From a checkpoint of a small mixture-of-experts model trained on Wikipedia.
Size: 14 layers, width 512, vocabulary 22733, 133M parameters.
Training: a variant of Muon for the experts, 651M tokens, 4970 steps.
Below are experts of layer 9 (counted from 0) of a mixture-of-experts language model. Rows are named gate (a neuron's input weights, with its number), up (a neuron's input weights, with its number), down (a neuron's output weights, with its number) and show model dimensions 320-383. Each number is 200 + 30 x the weight over its row's rms, rounded and kept within 0 to 999.
Before each expert's rows: a language model's description of what the expert responds to. This comes from a sample of Wikipedia text that the model never trained on.

# expert 30
What it handles: Rare name fragments. Vowel initials and odd inner pieces of unfamiliar proper and Latin names, such as O in O'Connell, ri in Snorri, odor.
gate0,193,223,173,190,197,255,194,181,180,186,182,150,230,204,121,173,178,227,245,208,222,194,176,177,201,194,189,167,200,256,200,210,225,172,219,214,176,161,187,214,197,188,128,223,257,233,194,188,174,195,247,200,188,185,184,177,141,162,201,164,186,163,232,219
up0,165,200,156,213,242,183,201,225,179,222,247,223,185,210,195,241,137,196,137,198,151,233,205,228,210,171,197,214,188,228,145,220,190,205,194,182,227,158,162,234,165,178,209,170,172,181,168,237,206,227,160,179,204,216,178,218,206,254,194,275,244,152,166,194
down0,166,229,177,209,182,231,212,193,237,197,203,216,205,201,207,180,197,188,224,200,191,195,178,217,189,196,219,263,195,198,215,187,210,227,207,182,202,167,212,182,265,152,255,213,245,188,177,201,233,129,265,218,163,172,216,173,204,182,237,209,170,223,163,241

# expert 15
What it handles: List dash markers. Line-initial hyphens opening infobox and list fields like Commands, Conflicts or Score, plus minus signs, bullets and Preceded in tables.
gate0,177,180,244,197,248,182,207,171,258,223,229,205,218,152,222,183,215,271,167,208,217,235,182,141,262,230,215,221,192,170,154,196,209,223,210,203,199,206,172,218,181,146,173,232,179,189,217,213,206,181,192,211,238,224,235,118,206,157,215,148,223,127,232,253
up0,204,189,177,209,194,195,207,233,245,181,262,172,158,210,203,198,196,183,248,194,250,156,146,237,210,182,227,203,209,196,212,142,210,162,189,143,205,180,152,224,203,208,152,222,180,183,230,184,196,214,200,155,205,202,180,204,224,182,203,220,209,146,231,217
down0,159,229,208,167,186,238,185,161,258,189,235,163,221,202,181,181,196,160,208,256,143,196,216,205,213,239,226,256,242,160,172,236,238,177,154,193,249,194,169,162,176,191,241,213,193,211,199,229,162,212,235,240,161,182,152,205,170,212,208,217,204,270,170,252

# expert 1
What it handles: Word-final pieces, existential pronouns. Final pieces of Latin or foreign words and taxon names (-us, -ium, -idae, Cod-ex), plus the pronouns it and there.
gate0,232,196,205,188,164,225,235,155,175,200,206,198,212,209,226,180,234,169,177,259,204,183,206,164,180,205,172,169,212,196,209,194,185,231,194,170,223,214,211,218,176,190,241,197,228,182,228,238,224,198,253,208,220,214,249,145,198,230,243,182,222,222,206,175
up0,205,200,219,211,208,201,212,209,214,181,189,187,163,218,213,197,187,243,176,155,222,176,125,202,143,226,212,173,195,172,217,166,182,259,214,225,185,167,171,168,178,239,235,227,224,214,208,236,199,238,197,204,255,208,212,282,188,168,199,163,222,188,189,185
down0,219,212,167,193,136,204,221,212,151,198,215,176,172,201,224,143,201,187,241,210,244,191,197,252,142,173,183,229,194,187,158,173,220,205,177,195,214,246,191,219,204,194,223,211,231,195,165,162,176,242,164,236,220,159,214,259,234,179,188,174,212,196,186,194

# expert 14
What it handles: Table row endings. The pipe-plus-newline ending a table row and markdown separator rows in statistics tables, with occasional line breaks in plain lists.
gate0,187,189,172,144,264,174,216,255,216,213,209,184,172,219,204,237,197,174,113,203,205,195,186,211,197,197,201,182,213,175,251,247,213,184,250,244,170,214,232,186,202,211,194,190,192,178,231,181,183,197,187,179,204,162,164,208,219,246,151,257,137,210,216,168
up0,186,204,218,201,133,198,188,196,219,223,172,253,203,205,232,216,192,167,193,188,240,208,209,184,192,216,148,162,233,219,124,180,215,225,182,160,185,204,216,207,241,164,247,201,158,164,176,222,174,251,245,160,229,214,166,190,197,168,195,200,207,193,223,179
down0,188,183,181,233,220,290,200,201,164,215,205,285,183,192,183,230,234,174,188,198,143,209,231,240,191,229,205,220,230,223,197,157,229,243,168,188,240,169,208,188,180,218,192,231,230,193,215,148,133,149,212,197,228,214,233,223,142,176,240,161,228,215,224,214

# expert 6
What it handles: Space before numbers. Standalone space tokens just before a number or currency sign, in dates, scores, distances and table cells, e.g. " 1979", " $".
gate0,198,224,202,159,202,142,155,187,207,237,209,160,237,158,150,164,212,246,210,223,120,183,243,220,145,238,182,211,211,172,209,145,183,191,229,199,240,176,148,175,166,193,219,201,188,169,259,203,234,207,213,192,207,208,185,170,149,196,271,209,201,217,173,214
up0,183,247,173,231,209,188,212,204,192,200,233,204,189,242,120,195,216,235,179,239,254,189,184,166,188,192,162,152,225,148,221,152,169,159,201,168,234,148,209,106,150,192,190,237,202,202,215,212,179,134,208,175,230,202,212,256,177,194,184,213,286,167,214,211
down0,189,184,228,192,168,183,205,203,227,149,179,255,150,231,245,178,176,173,181,214,192,246,189,181,172,187,197,172,183,221,236,194,206,270,206,200,220,207,176,192,259,180,211,206,166,167,169,219,208,192,194,180,161,201,170,252,187,234,253,189,198,208,193,220

# expert 61
What it handles: As, after, became. The words as, after, became and become in role phrases like served as, known as, or appeared as.
gate0,203,218,213,242,184,212,208,184,136,209,214,180,174,227,203,163,172,244,226,209,178,227,182,195,217,197,207,192,164,236,236,221,200,173,203,200,190,228,218,153,168,160,161,221,192,182,222,218,192,219,281,172,195,187,194,157,146,194,231,216,208,218,207,207
up0,206,160,186,151,199,193,205,201,162,182,228,227,228,204,222,230,202,208,240,266,203,240,194,203,196,176,177,200,214,239,235,172,189,210,151,234,175,193,210,204,199,222,121,160,201,247,155,188,245,237,176,200,197,199,148,262,188,210,217,249,201,168,237,243
down0,155,180,199,153,198,195,172,199,153,204,197,199,155,220,222,195,171,164,177,159,247,169,231,224,196,205,214,199,171,192,200,206,180,184,204,243,236,225,197,181,189,193,173,216,221,134,169,206,200,168,211,150,209,136,250,190,206,202,180,235,217,169,224,191

# expert 19
What it handles: Numbers in tables. Numerals in sports standings, election results and statistics tables, such as 47, 36, 10 in 100%, often between pipes.
gate0,182,219,170,203,226,242,209,215,170,160,165,252,195,202,241,211,223,176,227,174,224,189,171,186,293,209,98,189,219,194,233,182,224,223,202,215,180,237,221,251,207,172,180,250,134,232,175,248,179,184,245,163,193,228,211,242,202,194,186,215,225,241,231,197
up0,211,188,233,192,161,220,155,199,214,196,209,191,206,170,244,169,224,215,224,185,162,223,136,214,173,190,189,210,172,254,288,194,211,130,202,248,180,210,208,153,217,179,188,208,171,238,192,239,190,232,121,212,163,119,198,220,194,179,195,227,192,216,217,213
down0,170,205,212,179,163,163,173,117,212,196,199,165,199,215,249,141,189,244,246,224,234,180,191,171,165,169,182,113,208,210,171,160,226,198,195,189,196,237,172,229,149,215,194,237,225,237,246,196,194,221,164,183,205,217,166,188,200,166,211,177,174,177,272,210

# expert 11
What it handles: Table cell separators. Pipe separators between table cells mid-row, often after a name or year, plus list-item dashes and parentheses in bulleted lists.
gate0,224,148,211,179,217,193,180,184,196,245,178,127,238,209,222,210,234,171,202,212,225,175,233,211,210,193,213,227,224,220,220,200,200,200,182,179,186,167,229,175,162,235,199,141,211,133,188,127,191,159,232,193,224,197,191,190,244,217,176,173,168,207,174,134
up0,222,218,180,200,184,256,156,169,240,174,189,205,185,212,252,239,222,245,275,201,253,223,151,224,174,137,203,218,180,216,205,190,185,161,135,215,229,254,236,239,172,207,209,169,196,253,194,153,158,208,250,251,209,153,216,215,199,177,206,186,192,225,216,202
down0,238,192,187,158,202,204,194,177,140,195,212,175,212,175,181,190,183,204,206,184,199,184,194,205,216,199,209,214,199,259,226,221,226,214,206,235,228,263,204,175,230,214,172,198,182,194,186,178,187,253,254,197,267,158,194,170,213,233,197,228,173,198,226,197

# expert 34
What it handles: Word-initial capital letters. Single capital letters or short capital clusters starting names, acronyms or words, often after a break, parenthesis or quote, such as W, Wh, Ch.
gate0,250,210,234,213,184,185,226,218,195,244,189,233,189,222,204,182,246,172,215,202,238,161,238,200,263,131,242,184,247,169,209,212,185,187,221,142,190,251,214,173,208,214,196,213,205,201,271,186,210,164,181,241,182,209,193,177,208,125,221,187,236,165,248,250
up0,182,184,175,189,171,222,222,198,237,193,190,187,228,198,184,120,210,195,189,168,233,209,226,260,179,159,206,159,195,185,219,208,187,226,236,208,147,184,144,225,232,221,215,200,202,190,203,215,189,179,197,234,254,167,194,220,184,168,215,141,265,194,172,216
down0,232,227,205,182,196,173,189,163,225,237,230,229,171,258,137,150,244,180,176,181,203,188,213,225,225,153,213,178,201,236,224,165,223,144,215,198,166,236,211,184,232,176,154,182,246,206,173,159,156,252,152,212,226,289,234,177,227,189,188,211,183,213,232,243

# expert 50
What it handles: Hyphens and dashes. Hyphens and en dashes at line starts of lists and in scores or codes such as 14–8, MQ-4C, plus title words like Sir, named.
gate0,219,184,241,208,185,199,198,191,199,203,178,167,233,218,131,195,221,212,259,149,234,144,208,168,212,191,216,220,204,166,194,160,205,185,196,227,208,194,179,186,202,143,238,181,199,137,205,269,179,134,215,221,208,174,265,201,156,261,237,209,205,187,181,190
up0,156,192,186,231,206,180,212,149,238,175,156,197,198,181,192,139,234,170,194,214,203,245,194,219,186,233,212,177,214,227,202,219,172,237,172,192,127,211,144,182,247,222,189,184,254,174,186,179,147,182,175,237,233,202,163,241,186,209,225,181,179,232,210,208
down0,216,194,157,218,191,181,191,193,185,162,204,246,299,211,179,226,186,174,138,252,185,188,194,229,245,209,181,195,185,213,182,191,211,197,216,168,233,207,201,199,236,207,202,174,237,146,238,186,174,277,233,167,202,189,172,248,197,155,235,168,220,212,148,152

# expert 37
What it handles: Conjunctions and prepositions. Connecting words and, of, to, with, by, among, featuring, as in Fish and Wildlife or Call of Duty.
gate0,146,228,155,241,200,205,209,263,229,210,197,214,203,245,242,217,222,208,182,154,153,166,210,240,215,196,204,222,238,190,206,169,235,185,201,196,209,168,183,200,259,229,218,223,207,207,201,200,259,201,190,192,178,195,230,270,181,214,195,243,205,216,235,234
up0,187,208,238,179,202,183,249,209,229,210,197,202,231,189,231,193,172,219,191,215,217,169,167,165,186,180,157,237,234,189,169,215,163,233,207,238,242,254,206,126,204,189,194,190,173,187,207,265,209,180,205,183,178,229,149,188,211,165,187,228,204,220,185,177
down0,199,269,180,205,204,220,183,160,224,183,180,259,214,244,196,210,180,215,214,239,193,233,214,170,219,183,230,239,227,222,179,216,133,213,176,222,187,207,238,241,203,203,239,183,266,221,192,220,225,283,214,144,234,220,227,209,246,195,234,235,220,196,227,128

# expert 60
What it handles: Coordinate digits, letters y/k. Minute and second numbers inside geographic coordinates like 85°16′, and word pieces y, k, b, ny, plus between.
gate0,220,181,210,195,188,227,237,224,241,214,179,206,251,242,160,181,189,233,212,236,227,181,162,182,312,221,208,229,228,164,159,153,229,225,165,176,201,246,207,178,200,160,127,253,177,227,191,164,213,243,162,216,156,198,200,209,216,218,189,220,162,195,159,253
up0,229,208,270,246,174,239,235,220,177,203,196,205,231,160,253,186,157,207,199,227,207,205,180,200,240,221,199,227,161,162,210,167,191,159,180,207,236,176,187,177,223,225,210,178,246,176,219,179,219,201,251,221,160,266,175,227,186,205,153,208,244,201,154,229
down0,151,190,185,163,212,174,258,236,185,214,203,207,207,233,217,161,199,186,222,176,178,198,168,189,225,195,160,200,201,211,198,209,195,191,212,206,182,199,155,208,138,247,206,210,219,172,177,238,146,229,198,148,140,237,236,194,192,307,197,193,198,209,213,158